Weights of a small mixture-of-experts language model, trained from scratch on English Wikipedia.
Size: width 128, vocabulary 4096, 14M parameters.
Training: a variant of Adam for the experts, 828M tokens, 3160 steps.
Below are experts of layer 4 (counted from 0) of a mixture-of-experts language model. Rows are named router (the router's row for the expert), down (a neuron's output weights, with its number) and show model dimensions 0-127. Each number is 128 + 32 x the weight over its row's rms, rounded and kept within 0 to 255.
Before each expert's rows: a language model's description of what the expert responds to. This comes from a sample of Wikipedia text that the model never trained on.

# expert 3
Locative prepositions, sports. Prepositions of place and time such as in, at, over, across, during, mostly in sports season records; also stray word-initial letters like h, b.
router [119 138 178 175 107 134  71  99 153 101  95 169 135 107  60 177 132 139 108 141 167 130  59 178 153  90 144 105 119 132  87  84 134 123 130 134 153 121 161 140  84 106 146 127 201 131 127 174  89 120 124  69  77 126 125 147 112 117  99  68 183 113 165 174 113  78 190 125 136 100 103 121 125 175 117 151 130 143 142  75 147 123  87 150  69 139 151 110 133 109 153 131  90 152 182 140 139 138 205  99 156  94 167  68  66 157 118 144 164 173  89 102 170 119 164 126 105 114 190 124 116 118 104  89 130 121 123 133]
down1 [122 142 142 192 116 139 107 108  77 166 127 156 117 108 119 180 140  68 146 145 174 213 118 107 152 108 156 147  93 116 145  91 119 146 120 140  93 155  68  96 151  90 128 115 142 135 174 119  64 118 166  99 122 200 182 103 151  99  91 146 129  97 164  80  81 122  96 137 171 127 182 102 104 121 107 100 151 119 154 130 177 109 157  98 175 145  48  87 169 139 132  73 102 138 106 109 101  94 114 113 132 101 101 164 204  89 142 122 128 116 145 101 158 154  55 112 137 108 122 107 168 129 140 128 137 141 107 200]
down2 [142 109 153 171 137 107 125 127 165  99 176 115 139 111 109  91 109 160  76 162 138 132  73 137 196  97 156 162 130 100 137 143  99  86 144  83 133 168 122 183 131 190 168 134  59 141  90 153 143  96 118  99 139 138 113 128 105 141 179 111  52 139  97 173  65  91 173 139 123 116 129 103 154 111 162 156  37 120 154  70 137  86  78 118 124 104 203 117 154 133 125 145 123 144 177 174  95 131 128 160 110  81 148 111 103  74 148 148 105 102  69 108 107 162 148 160 124 103 138 153 151 102 171  98  85 118 113 157]

# expert 58
Mid-name letter pieces. Middle pieces of personal surnames and first names after a leading capital, e.g. Hath-away, Mc-Sh-ane, K-ath-y, Bow-ie.
router [139 114 146  57 100 143 160 168 117  97 135 109 156 110 126  76 173 124 110  55 118 108 120 147 110  83  90 146 128 120 168 117 114 118 117 143  99 127  62 119 137  99 110 150 173  80  92 131 117 113 160  85 112 137  95 151 178  58 107  98  78 159 154 161  99 174 170 164 100 105  92 129 126 110 177 135 108 131 184 183 203 147 106 110  51  93 130 129 118 130 102 120  97 140 153 121 124 131 186 108 124 146  69  97 146 116 149  97 117  68  95 105  64 117  76 149 114 163 131 113 132 149 139 106 128  97  72 197]
down0 [ 85 122 147  72 123 119 142 101  91  85  94 176  91 119  71 111 117 118 153 140  95 124 128 124 149 161 117 114 129 143 138 166  91 172 119 100 124 114 119 155 125 152 163 156 143 172 129  67 108 166 217  90 115 106 121 133 157 157 103 155 163 153 123 175 149 132 102 118 164 172 110 136  87  95 137 141 118 155 177 128 122 159 102 115 120 173 104 138  38 132  87 130 141 112 100  65  96 137  68  94 104 112 105 115  86 138 141 109 109 104  77 173  63 109 117  97  90 193  89 189  83 108 139  91  69 107  80 168]
down1 [ 93 110 103 107 110  94 151 133  84  99 122 124 135  50 135 134 101 133 164 135 163 101 153 150 158 141 153 106 137 165 133 106 119 161 139 146 109 146 171 166 146  93 111 146 147 140 150  82  43 114 103 187  99 145 143 126  74 116 133 141 201 121  99 106  99 107  74 110  75  80  95 198 146 157 126  91 140  67 107 152 159 159 186 121 139 136 170 188 111 114 150 124 183 176  85 103  98 141 118 154 139 112 210 178 170 132 136 151 132 161 129 110 108 117 130 129 143 124 129 145 170  96 117 122 206 172 111 195]

# expert 19
Noun-forming suffixes. Suffixes and stems of abstract or agent nouns, mostly -ism, -ist, -ity, -ation, plus the word Act in statute titles, such as Presbyterianism, Inclosure Act.
router [119  75  79 128 151 103 123 125 110 145 153 131  96 142 152 103 106 105 185  70 142  98 158 133 110 138 125 130 135 123 192 184  95  72 147 107  40 140 146  86 135  85 181 133 176 158 141 120 178 127 135 116 195 153 115 155 196 124 151 132 172 163 155  77  93  99 100  80 114 109 143 126 119 149 139 101 151 105 106  68 157 139  75 116 144 102  77 122 108 109 117  99 195  81 116  84  90 123 133 129 148 154  72 133 161 135  95 184 130  97 134 122 167 162 114 100 189 145 154 138 166 110 114 151 116 173  89 180]
down7 [143 157  73 146  99  91  86 171  89 122 145  82 126 166 176  98  97  84 111 139 139 126 134 129 122 124 200 165  98 110 161 196  71  91  79  68 113 164 179 122 191 112 159 122 115 171 143 145 142 110  82 107 163 105  85 114 128 145 124 169 163 109 170  88 133 144 130  95 149 126  68  93  97 135 131 143 124 113 138 124 101 168 129 128 161 100  61 153 129 129 131 171 123  94 155  91 142 123 130  83 109  97 171 182 176  83 176  89  97 120  92 167 117 132 135 147 130 195  70 112 109 131 144 141 164 182  81 140]
down8 [140 106 104 134 190 117 125 115 179 157 148 100 158 179 122 187 145 136  60 163 191  92  66 141 122 115 167 160 127 147 165 148  63 136 139 125 174  57  87  79  92 130 120 141 101 117 148 119 193 140 157  86 152 126 132 109 124 126 170 102  95 106 127 182 126  90 100 155 119 100 123 136 168 134 142 153 160  79  67 161 117 145  73 160 144 147 123 107 131  92 169 118 136 119  77 167  27 101 122 110 101  94 143  92 104  93  91  94 134  89  94 153 120 154 128  76 141 146 106 121 130 142 105 127 106 150  63 122]

# expert 39
Year and date digits. Digits completing years and dates, especially closing years in life spans like (1914–2001), plus debut dates and match dates.
router [ 76 124 191 129 152 175 179 147 102 126 171  71 115 149 158 105 127 119 125 165 130 135  69 149  82 123 114 109 112  92 172 163 135 149  83 112 102 110 156  82  82 106  99 140 143  89 125 134 106 146  97  73 184 131 133 141 180 114  76 159 153 111 125 159 222  82 134 114 141 137 142 142 176 102  82 114 161 161 114  66 148  63 160 171 176  91 150 152 170 160 162 179 147 137 101 150 145 186 153 138 196 130 110 137  93 134 169 181 137 122  85  84 100 160 127  94 118 109 126 124 148 113 141 139 125 142 123  85]
down0 [171 128 133 134 131  91 156 167 157 122 159 137  97 141  68 154 166 112 141 192 132  86 130 171 164 134 139 151  78 127  83  97 176 106 178 172 131 101 161 145 161 168 126  85 128 110  94 120 119 180  56 142  88 128  71 109 181 139 114 154 129 115 168 101 146 108 119 103 115 122 123 106  93 148 166 157 109 147 117 184 122 132 107 146  95 119  99 105  64 151 105 133 103  82  87 127 156 153 131 142 112 126 156 111 186  95 118 116 104 166 120  91 125 131 168 180  87 153 132 154 121 128  90 204  80 121 117   6]
down1 [ 89 122 168 143  88 150 151 157 139 180  76 118 123 116  99 155  73 217  77 138 147  96 165 132 144  76 104 191 117 114 142  93  82  91 147  55 161  89 124 137  94 143 104 172 133 172 147 135 161 139 160  90 123 105 106 141 128 144 135 105  99 164  89 169 101 170 173 118  88 116 160  63 125  70 138 135 159 136 150 135 114 118 123 108 149 113 119 132  63 138 144 127 121 145 114 142 108  82 170 106 135 131 125 110 122 116 128  80 128 203  69 166 131 137 180  47  54 105 119  98 145 125 115 180 129 134 109 115]

# expert 60
Pieces after initial consonant. Second piece after a word-initial consonant, especially at after pl in platinum, and pieces following capitals L, M, P in surnames.
router [153 125 184 189 106 137 114 132 115 104 115 184 160 123 117 119  86 156 118 119 101 141 107 155 179  95  93 117 162 132 152 143 153 118 126 150 155 155 160 123 203 204 162 138 148 157 132 110 103 195 163 178 115  97  66 136 126 150 127  92  99  95 127 130  83 186 171 148 140  42  95 122 109 191 104  99 133 135  95 186 164 155 137  81 114  90 129 143 158 161 153 117 116 159 145  85  87 149 137 112 195  81 109  53 138 125 182 107 149 155 128  88 114 123 105 116 141  81 133 130 161 113 116 143 129 101  67 153]
down14 [109  86 141 150 133 116 142 136 158  86 116  90 122 182 131 157 141 114  82 178 119  95 150  79 152 176 170  94 121 158  97 191 128 146  78 125 138 138 149 156 175 127 124 103 131 106 142 136  70 131  90 136 152 131  79  94 195 124 109  99 123  94 129 150 107 154 167 121  72 153  43  94 143 126  97 135 103 159 162 133 203  99  83 122 136  85 102 106  88 195 121 122 129  73 168  93 130 137  76 137 114  85 111 167 163 142 109 124 162 166 166 146  91 109 172 133 103 204 195 128 131 134 184 122 121 128 111 162]
down15 [163 120 171 109 134 164 107 102 204 195 119 145 139 179 134 161 108 114 153 115 154 163  98 209  59 136  81 157 142 167  95 118 127  93  86  85 140  92 186 139 123 129  88  78 146 157 126 135 131 111 140  95 143 118 116 123  76  99 100 155  97 133 132 129 135 143 118 110 136  78 100 117 135 149 128 109 139 108 137 163 171 191 106 104 120 167 172  89 160 138 126 141 117 166 116 100 106  75 157 187 131 201 122 111 138 127 158 124 195 143 144  97 161  47 179 149 115 105 122 108 130 169 156 105  65 171 174 129]

# expert 13
Time and place prepositions. Prepositions opening time or place phrases after verbs in biographies, mostly in, also during, for, from, at, such as spent his years in.
router [165 121  94  74 166  86 205 145 100 106 100 177 121 182 143 181 149 131 119 127 148 136  44 126 110 116 152 133 129 109 122  86 119 177 107 178  74  99 184 142  90 128 115 142 126 132  83 194  89 185 135  74 176 168 148 105 141 113 142  72 184 136 146 128 129 195 120  97 124 138 101 144 151 211 169  90  94 195 114 124 109 120  73 126  80 129 154 140 111 126 133  81 109 141 118  99 102 151  89 113 149 127 133 118 143 132  86 166 144  89 140 162 135 132 100 132 134 116 125 140 126 154 118  63 160 158 106  87]
down8 [ 80 170 164 138  92 135 169 155  92 147  67  92 163 136 117 178 106  87 136 141  94  90 110  93 157 106  84 173 133 204  57  85 112 175 156 122  90 135  96 158 172  99 195 149 151 150  90 138 135  93  65 145 120 157 103 204 118 100 171 131  72  91 138 109 185 121 137 148 170 147 130 146  70 103 132  95 181 139 125 115 157 141 206 171 143 160 126 112 133 160 130 124 127 126 125 135 112 143 127 142 100  86 116 193 100 154 133 144 181 165 126 151 107  89 170 157 106 106 134 118 107 107 132 137 149  91 158 129]
down9 [ 99 106 129 147 109 161 104 123 146  90  72 123 168 127 125 143  96  98  99  55 112 124 162 148  69 125 162 153 125  61  96 122 170 156 139 100  82 116 100 110 125  94 111  86 232 158 107 123 120 103 139 109  94  95 118 133 124 145 184 163 160 105 104 165 139 147 129  88 111 150 123  95 177 121 112 131 119 175 118 114 126 143 152 111  94  86 122  65 152 130  99 189 161  76 154 165 101 133 148  56 128 123 148 168 116  68 101 116  45 157 117 112 164 152 156 145 104 126 139  95  74 111 160 163  86 183 166 128]

# expert 23
Latin species endings. Endings of Latin species epithets like -ensis and -us in taxonomy lists, plus closing parentheses, commas and unit tokens in lists and tables.
router [ 97 115 112 121 106 212 174 116 132 130 146 108 105 141 112 174 114 109 129 155 122 128 155 129 122 120 139 146  95 103 166 138 103  99 152 113 134 121  74 154  54 178 133  98  80 134 171  70 190 152 138 188 134  83 145 160 177 142 151 139 133 198  76 134 151 102 111 131 175 130 107 127  95 120  75 112 214  89 155 102 101 113  89 210 114 160 158 149 109 122 114 119 109 156 119 153 135 148 153 132 106 153 199 204 109 113 118 107  91 183 171 138 109 118 142 180 109 121 109 166 126  84 132 150 158 140 178 109]
down0 [158 134 115 122 117  54  93 122 131  71 143 189 123 154 111 153  76 113 144 113 132 145  98 195 147 153 173 146 120 134 115 105 151 144 108 136 103 150 102 178 167  39 150 158 161  65  89 112  99 134 139 108 121 115 121 136 174 164 132 101 158  53 130 150 115  98  70  98  75 120 148  98  72 107 126 177  97 118 153 145 133 186 123 106  98 115 162 152 147 176  67 130 178 127  70 138 144 126 110 163  96 141 126 174 197 129 134 124 134 143 108 128  68 124 140 111 175 131  83 143  52 116  95 131 110 126 169 145]
down1 [154  91 197 189 162  77 100 162 133 113 123 155  96 132 177 152  89 144 146 109 149 154  84  98 139 168 147 120 157 113 145 120 126 146 182 126 101  79 132 127  83 161  72 208  96 108 134 125 133 118 147  84 149  92  76 128 116 158  82  84 107 156 156 148 185 133 115  54 155 115 145 150  98 138 150 133 126 136 115 182  96 143 119  95 117 125  77 105 123 166  92 144 170 136 115 149  78 123 135 172 127 129 101  68 149 100  97 176 127 108 105  83 177 168 212 121 162 100 107 142 181 190 135 108 106 103 147 129]

# expert 43
Name-start fragments. Second pieces of proper names after a capital first letter, such as Ted, Swedish, Clyde, Troyes, Portug, usually mid-word inside names.
router [136 185 181 126 103 130  82 110 129 123 140 205 152 144 155 146 175 152 102 128  57 101  89 106 181 129 161  97 135 115 100 208 157  86 135 123  48 136 180 118 104 125 142 158 100 149 173 119  83 124 183 101 112 117 113  71  99 123 118 127 147 128  84 104 116 198  59 100  83 170 155 112 148 130 138 129 116  97 125 103 139 160 158 113 117 131  88 113  93 137 120 152 182 138 135 104 112 100 135 114 159 119 154  59 175 119 158  98 160 142  97 122 175 157 132  73  67 174 150 184 134 116 119 128  88 150 132 148]
down0 [ 43  86  78 130 158 141 134 145 100 111 160 142 108 136 115 112 101 154 160 174 165 106 169 153 162  92 147 152 151  78 151 106 120 144 108 143 114 161 185  89 134 192 134  88 123 182 103 130 110 122 134 114 151  82 117 161 123 139 147 108  54 131  97 130 149 148 138 147 106 147  90 147 138 156 137 136 170 125 106 124  92 100 120 116 136 116 152  64  68 193  93 199 184 140 139 135 144 141 102  51  65 149 148 140 127 140 149 121 169 129  46 125 115 113 139 146 122 119 125 133  56 128 104 153  69 148  70 184]
down1 [152 118 173 156  71  80 138 135 115 193  96 134 135  99 184 126 129 173 153 117 116 167 133 150 170 103 126  72 150  69 105 135 147  96 152 168 121 103 154 139  98  67 117 126 152 127 157  89 146 154 161 107 153 131 177 103 110 176 175 110 126 139 173  97  96  98 141  80 123 133 166 105  68 110 162 124 232 141 189 122  89 141  96 151 132  98 118  94 143 159  98 103 148 136  77 183 131 101  99 121 105 133  80  89 173 131  72 105 148 125  67  88 103  88 140 116  99  63 132 120 117 134 144 186 121 136 149 128]

# expert 1
Place-name separator commas. Commas between a city and its state or country, plus country and region names, such as Arizona, U.S., Northern Ireland, Israel.
router [119 144 129  94  76  62 165 159 115 139 126 132 112 146 160 128  78 110 110 158  81 197  63 117 133 138 137 173 138 105 135 154 121 149 140 184 163 125 147 133 158 193 184 135 183  95  89 174 135 130 193 103 160 169  92 181 102 128 104 113 102 141 124 145 130  64 127 164  93 175 105 114 115 133  97 154 127 116 135 143 111 138  92 141 128 108  66 191 140  89 149  90 125 100 145  97 140  69 121 120 111 158 137 139 112 105 111 110 126 151  77 194  93 120 134  90 123 115 127 145  95 209  86 180 116  77 162  73]
down0 [140 101 120 121 183 103  85 138 179 193 125 175 111 129 126  77  77 148 180 166 157 154  54 126 124 113 176  39 156 123  99 143 118 161  66 132 113 113 112  95  98  89 159 114  99 149 125 146 125 148 105 139 126 158 123 136 154 136 147  98 160 136 173 165 164 124  89 135  63  81 167  81  89 103 119 130 128 124 172 153 133  84 170 119 193 153 153 146  96 112 112  65 116 208  65 145 141 124 107 115 107 141 126  71 104 159 176  91 139 112 112  83 112 120 177 165 106 124 127 127 122  86 126 114 110 160 142 159]
down1 [ 82  57 162 124  48 139 121 133 121 160 142 167 146 118 104 118 172 132 153 119  92 109 148 148 115  83  83  99  76 182 146 115 131 111 105  92 143 136  64 115  71 141  63 106 193 114 168 161  99  79 111 132 123 214 130  73 161 167  82 202 169 187 145  84  88 116 170  93 112 104 164 147 107 110 153 119 124 150 114 146 137 160 143 126 133 141 161 118 156 123 172  86 137 114 134  96 123 122  87 141 129 156 117 158  83  80 158  75 143 146 105 110 130 184 120 146  91  89 149 137 128 134 132  98 172 137  96 140]

# expert 38
Capital codes and ant-. Capitals in codes and identifiers, such as UNII strings and country abbreviations, plus the prefix ant in antagonist and antisense.
router [126 111 133 126 144 135 183 114 106 138 128  97  89 165 123  61 116 114 127  69 110 111 128 137 156 149 149 117 143  51 116 133 102 175 137 149 123 140 104 135  47 185  91 111 197 154 100 120 118 147 175 190 112 145  71 191 191  67 119 142  95 126  98  77 138 134 180 136 179 106  85 127 131 174  77 196 145 121 128 101  89 161 131 134 168  68 148 135 166 101 123  79 166 161 121 102  98 135 135 159 139 154 155 145 111 135 153  73  89 166 145 126 132 138 100 155  92  98 102 167 146 130 137 144 111 145 192 123]
down0 [163 155  97 128 181 165 165 147 134 132 126  94 182 159 155  77 114 225  88 115 161 174 110 137 112 114 121  82  83 127 150 149 189 147 132  76 107 120 147 168 123 130 127 104 117 123 159 107  80 130 112 151 100 137 147 108 106 148  63 151 116  94 131 130 157 135 140 106  85 148 135 157 155 160 141 141 116 132 128 149 115 176  97 135 103 133 131  85 135 168  72 192 165 133 110  70 125 173 103  92 145 124 180 163 153 117 104 119 159 181 165 170 149 129 153 136  31 159 128  90 125 122 201 132 149 202 112 174]
down1 [108  88 124 137 105 191 123 150 162 124 117 109 108 128  58 146 134  91 125 147 162 139 140  84 109 144 158  95 147 129 160 143 139 135  90 112 139  31 128 144  83 115 155 140 136  97 175  89 141 113 144 124 226 102  71  62 140 178 120 113 110 152 152 183 128  86 133 134 126  67 161 128 121 173 126 171  90 166 108 145  97 190 148 137 137  84 159 126  64 129 127 163 119 114  69 135 171  93 203 148 102 137 102 154  83 110  80 120 134 130 116 112 138 130 114 141 148 114  51 117 106 128 100 181 113 171 136 108]

# expert 25
Citation author initials. Initial-plus-comma pieces in author lists and species authorities, such as Wilcox, B. A., & and Champion & G.C., 1908, plus scattered name and table fragments.
router [ 94 127  94 101  90 214 140 129 159  92 140 118  97 154 113 140 139 122 117 143 105 106 169 148 130 123 151 141  98  95 195 145 112  84 143 114 147 122  68 168   8 160 129 113  90 144 177  81 206 139 135 149 135  98 133 160 148 147 144  98 121 183  99 135 144 142 128 150 181 151 125 127 110 131  78 119 204 100 158  86 115 136  87 161 117 134 126 122  93 122 111  86 160 182 116 160 122 142 148 122 113 166 210 202 117 108 156 103 128 117 151 121 113 128 141 141 126 121  95 192 124  89 127 144 150 138 201 140]
down0 [113 139 171 130 131 102 148 126 136 136 135  88 124 135 133 191  94 148 125  49 139 145 108 100 121 153 111 111 119 147  87  81 104 109 122 109 136 191  88 136 132  50 100 181 161  64 116 141 115  77 116 148 164 144 138 116 146 106  99 129 127 124 145 203 148 128 144 139 134 120 119 153 124  70 108 114  98  76 153 140 115 165 140  87  95 148  61  78 133 139 145 160  89 133 168 117 108 200  88 155 146  87 138  98 101 189 117 202 139 109  39 171 145 142 112  92  59 145 193 146 126 122 116 111 101 114 138 156]
down1 [137 153 143 133 182  92 121 167 149  85 117 188 111 172  90 122  91 108 134 170  80 187 137 132 155 147 136 159 146 134 175 127  93 115 123 141  77 112 161 159 108 124  56 157 148 145 176 202 190 176 148  59 114 146 116 155 165  72  69  69 131  93 151 102  87  83 155  74 170 144 139 177 115 121 105 113 161 130 134 161 155  70  61 104 125 152 135 151 116 160 131 114 130 144 110 121  98  95 100  66 134 126 157 105 144 115 154 105 150 151 119 150 122 125 133 141 165 100 156 102 126 188  99  90 145  67 129 113]

# expert 10
Separators after names. Commas, ands, ampersands and table bars right after a person's or place name in lists and credits, e.g. Robert Rodriguez, American filmmaker.
router [126  77  72  81 128 166 108 117 171 133 137 135 124 167 181  75  96  97 114  88 117 196 157  34 111  57 158 114 119  94 199 180 102 116 135 174 130 115  97 155 109 139 173 110  97 113 118 109 190 110 130 114 131 193  85 107 164 124  75 123 106 149 140 171 164 125 107 148 148 122 139 168 144 180 100 147 132 121 102 166  96 132  87 128  58 146 148 118 113 104  94  95  85 117 142 132 121 125 125  86 125 173 126 120 123 144  79 140 107 136 121 125  89 127  99 156 174 103  96 149  40  93 132 126 157  83 123 111]
down1 [ 94 163 206 124 134 147  73 118 124  87 138 123 132 102 104 173  86  90 105  93 134 148 106 164  44  85 125 127 109 139 142  82  75 161 137  83 105 110  96 105 123 131  94 165 102 108 105 171  88  95 165 117 144 114 163 152 155 141 136 100 166 122  96 149  88  73 141 139 165 110 127 187 144 122  62 120 155 175 160  99 155 232 179 111 107 129 103  95 182 166  98 165 119 168 122 130 128 167 102 100 104 158 129 148 163 178 121  98 139 104 107 123 124 124 140 107 135  55 125  83 102 142 117 175 115 176 146 143]
down2 [158 158 124  89 162 113 144 103  99 139  86 115 184 135  91  55 135 161 163 131 161 106 163 156  77  99  97 160 128 166 116 126 124 155  74  86 100 147 120 105 171  52  80  65 110 130 186 135 138 180 126 116 138 146 111 147  40 131 112 159 127 141 114 156 150 132 151 106 134  64  98 143 136  60 106  63 115 147  50  68 137  60 131 154 152 155 154 110 111 119 171 142 120 116 141 177 124 144 144 133 105  76 149 209 129 160 104 135 107 146 103 140 111 121 175 159 125 162 146 109 132 142 165 145 112 135 122 125]

# expert 46
Adjective-forming suffixes. Adjective and noun suffix pieces ending a word, especially -ial, -al, -ical, -ious, e.g. Spec-ial Agent, mart-ial arts, fin-ancial.
router [143  93 131 167 117 106  69 114 103 112 130 147 154 110 149 108 109 116 186 141  99 162 153 106 135 118 147  83  94 175 134  71 136 141 127  92 111 114  38 115 117 141  92 145 146 139 191 107 156 111 127 140 188  82 151  80 191 116 115 164  93 139  82  65 133 114  86  66 150 124  83 161  96  73 122 140 152  93 113  62 101 116  84  78 105 155 132 134 120 141 129 151 149 135 102 174 112 133 115 127 102 150 120  76 146 116 121 117 124 200 162 161 163 148  99 160  81 176 108 226 117 153 130 101 109 161 145 144]
down0 [150 137 118  61 173 153 112  83 167 169 182 121 152 116 160 104 152 156 135 106 115 141 120 145  78 178 129  82 146  98 102 162 141 125  87 115 109 134  71 100 122 162  82  79 133  92  72 130 101  82 113 109 166 130 167  83 169 161 114 164 105  59  67 140 155 126 155 113 124 151 169 134 174  99 120 117 101 202 111 119 142 145 170 177 135 139 160 128 100 128 167 141 119 113 156  90 116 109 154 114 131 127 106  62 118  93  94 151 173 104 130 158  97 138 132 129 172 202  77  96 162  73  63 111 126  87 143 160]
down1 [110 135 154 172 150 157 145 152  67 119 117 172  68 174 109 140 114  86 154 108  53 123 154 114 160  83 168 123 107 139 197 157 107 152 154 125 108  65 110 113  96 159 178 149 176 107 139 178  79 110 122 141 150 156 119 108 121 134 109 106  78 175 120  60 103 103 163 205 143 146 138 134 110 145  83  94 103 107 143  90 138 143 130 109 122 140 146 138  98  93 170 134 115 104  61 117 106 113 158 165 117 146 164 179 158 149  74 105  97 157  45 152 134  58 179  97 143 150 133 154 138 136 152 150 126  79 106 132]

# expert 29
Chemical and list punctuation. Commas and semicolons inside chemical names and identifiers, parentheses and dashes in lists, plus word starts like transl-, Che-, Saint.
router [ 89 115 139 117  79 204 143 111 156 118 136 115 109 141 109 158 146 126 132 154 125 125 175 144 130 127 144 141 104 104 170 143  95  97 157 138 123 121  67 172   6 164 145 110  78 149 164  75 201 158 146 155 146  76 150 164 161 155 138 117 129 208  92  85 123 135 118 127 164 163 122 131 113 116  90 123 204 122 144  90 128 126  83 173 129 160 143 125 106 104 109  91 151 173 118 136 125 147 149 134 111 150 193 197 138 109 165 102 124 154 175 125 106 118 107 142 116 109 106 198 138  75 124 146 171 165 172 130]
down0 [137 137 103 137 101 189 111 135  90 147 121 159 107 178 107 149 161 153  51 115 152 127  87 165 162 133 122 115 150 140 176 138  45  91 125  98 110 124 135 150 138 138 141 126 140 184 133 160  75 117 121  96 149 113  94  98 139 179 200 126 126 157 155 151 105 154  98 215 115 133 194 157 159 148 120 109 119  54 123  81 106 107 134 126  96 174 110 148 144 136  92  99 132 156 131 189 198  96 128 148 154 152 147 134  87 206 137 180  89 190 165 113 135 162 145 136  73 119 134 130 128 139 187 147 119 126 102 126]
down1 [ 90  96 130 144 105 118 108 182 121 189 147 144  73 182  98 110 109 170 155 135 172 178 115 164 138 103 152 115 136 110 115 146 152 118  91  38  98 105 117 102 132  78 184 117 101 147 164 104 155 141  66 159 176 111  72 140  92 100 128 173  78 132 153 130 137 147 126 137 107 163 174 138 108 118 150 130 111  90 109 152 122 124 159 145 109  93 107 129 169 115  95  72 111  99 150  87  80 192  78 182 120 102 138 205 143 130 138 143 157 124 126 177 119 119 133 175 106 137 169 140 128  33 132 118 147  76 148  94]

# expert 6
Word-final pieces and closers. Last piece of foreign or split words (Batumi, spiritual, Cyrillic letters) plus closing brackets, commas and table pipes after names.
router [101 116 120 117 106 213 163 115 150 124 142 113  86 134 105 168  97 111 120 143 122 117 156 133 117 127 137 136 102 123 173 150 103  82 154 110 126 124  64 164  36 157 135 115 102 134 168  68 222 142 123 185 148  86 160 118 185 163 144 132 123 187  79 125 130 144 109 130 169 148 119 131 115 128  85 128 198 101 166 130 111 125  80 167 134 162 161 119  89 111 102 112 110 177 123 149 134 156 151 128 111 152 196 202 120 110 146 102  60 176 168 144 104 124 138 173 135 128 109 163 134 107 127 146 162 164 193 111]
down0 [ 73  73  92 121 114 172  97 176 133 134 164 136 134  68 137 114  85 136 140 160 149 132 201 116 147 106  92 117 164 132 131 198 143 118 164 115 151  62 135 187 146 107 110 132 101  71 154  69 126 177 164 141 128 103 149 151  99  91 143 117 174 128 161 134 163  98 129  75 123 158  66 150  87  78 109 176 118 104 155 143 158 128 159 131 144 158 145 156 140 122 162  97 132 131 136 187  81 122 172 120  84 150 109 160  73 160 127 142 102 127 161 139  84  66 146 122 173  91  79  97 144 125 196 148 168  96 107 100]
down1 [ 94 133 161  97 115 162 129  88  92  82 123  61 179 112 160 190 119 135 104 153 104 151 122 126 127 150  72 191 185  95 114  98 128  77 181  81 105 105 112 187 122 112 191 153 108 160 163 127 116  95 107 140 207  66 103 123  77  98  73 135 106 153 102 174 121 108 190 121 132 134  57 130 153 125 132 138 109 152 127 151  95 120 114 158 139 130 140 136 101 113 148 119 130 127  94 148  94 168 164  86 131  98 121 126 135 215  87 154  82  68  94 130 136  81 109  94 123 115 129 115 101 140 116 136 109 102 114  68]

# expert 20
Prepositions after verbs. Prepositions, mostly "to", after a verb or participle in prose, such as proceeding to, confirmed to, after, despite, for.
router [116 121  89  55 194  79 146 136  51  86  68 164 153 158 105 152 164 136 131  80 133 190  84 105 139 114 157 103 140 120  99 105 194 162 115 109 124 109 151 163 136  34  93 115 152 128 129 150 109 129 106 106 164 178 156 110 108 123  47 113 137 151 136 140 113 148 105 109 102 144 112 144 113 145 149 162 138 194 105 121  89 129 178 146  65 113 142 146 102 110 134 139  84 139 127 152 121 154 147 119 141 180  81  96 156 184  86 166 184 112 145 184 108 134 150 116 170 130 110 132 139 107 116  76 116 144  73 119]
down8 [126 102 133 124 119 133 167 131 130 181  96 161 139 119 114  89 124 198 131 105 132 154 118 128 103 110 110 165 111 111 150 139 165 122  32 135 141  63 207 132 111 112 117  96 151 152 185  26 132 124 167 156 121  97 179  86  94 121  86 180 174 131 184 113 165 208 108 134 198 110 127 160  94 107 119 105 138 117 137 127  72 172 131 153 163 140  96  87 144  77 146 144  80 120 121  89  96 134 127  71  83 142 137 137  75  89 109 125  91 153 164 144 169 134 162 115 113 120 136 129 143 104 145 125 103  96 136 138]
down9 [ 80  92 120 113  73 215 145 163 156  95 120 125 130 113 118  97 108  92 170 116 149 160 142 169  96 141 189  94 117 100 194 123 116 134  68 151 117  96 187 172 119 143 147  90 155 148  94  75  98 109 161 126 126 128 112 137 124 127 131 125 113 134 123  70 128 170 162 182 123 122 124 105 152 127 115 129  86  53 140 145  87 154 156 132 162 141 146  76 159 152 120 168 149 122 161  51  91 122 129 135 108 162 143 171 155  35  91 124 112 189 150 100 125 145 146 161 119 142 149 134  42 152 104  79 155 138 127 139]

# expert 52
Hyphens in numeric codes. Hyphens and final digits inside ISBNs and other number strings, plus coordinate and unit symbols, e.g. 978-1-909932-50-0, 6α-hydroxyl, 54.02°N.
router [115 104 171 127 118 149 128 115 160 150 117 128 151 166 154 134 165 122 136 108  76 186 134 143 117 131 167 124 113  96 183 206 118 171 122 162  96 123  94 183 105 129 130 127 111 151 159 118 133 156 141 146 193  94  91 160 176 139 136 128  88 117 112 148 171  78 108 142 188  29  77 128 116 139  71 153 131 115 109  93  65 119 144 178 130 133 138 112 165 127 153  81 165 148 142 151  84 102 100 133 140 116 189 164 109 161 202  83 145 149 110 140 130 117  85  82 153  97 143 154  76  73 109 142 136 115 196  96]
down1 [155 142  78 101  91 164 159 110 139 115 125 140 137 118 170 135 110 153 157 112 111 120 170 142  89 148 173 102 164 184 105 103 162 127 161 149 133 119 150 168 110  83 141  94 128 142  69 154 123  58 117 105 138 144 164 117 145 158 142 124 122  56 135 154 106 154 179 187 150 142 143 167  61 125 151  71 131  86 131 163  56 106 107 134 151 113 142 218 106 141 122 132 177 122 134 111 151 178 171 178  60  90 119 146 120 155  93 143 130 146  96 169  93 171 139  52  93 165  99 148 142 145  96 133 112 122 145  59]
down2 [170 150 187 128 145 125 144 111 124  94 129 131 137 135  73 106 159 101 157 173  98  92   5 107 166 168 108 129  88 100 143 122 121 127 163 128 117 170 110 140 139 178  56 116 146 151 176 177 116 203 155 136 130 104 160 105 159  99 101 113 122 102 150 130 114 123 168  80  72 131  59  75 124 125 172  93 120 151 166 194 130 151  86 128 130 118 147  82  89  90 115  83 154 135 149 128 158 127 112 172 133 159 195 105 116  87 108 168 160 139 132 140  74 121 162 107 138 105 183 128 166 133 166 134 129 125 151 125]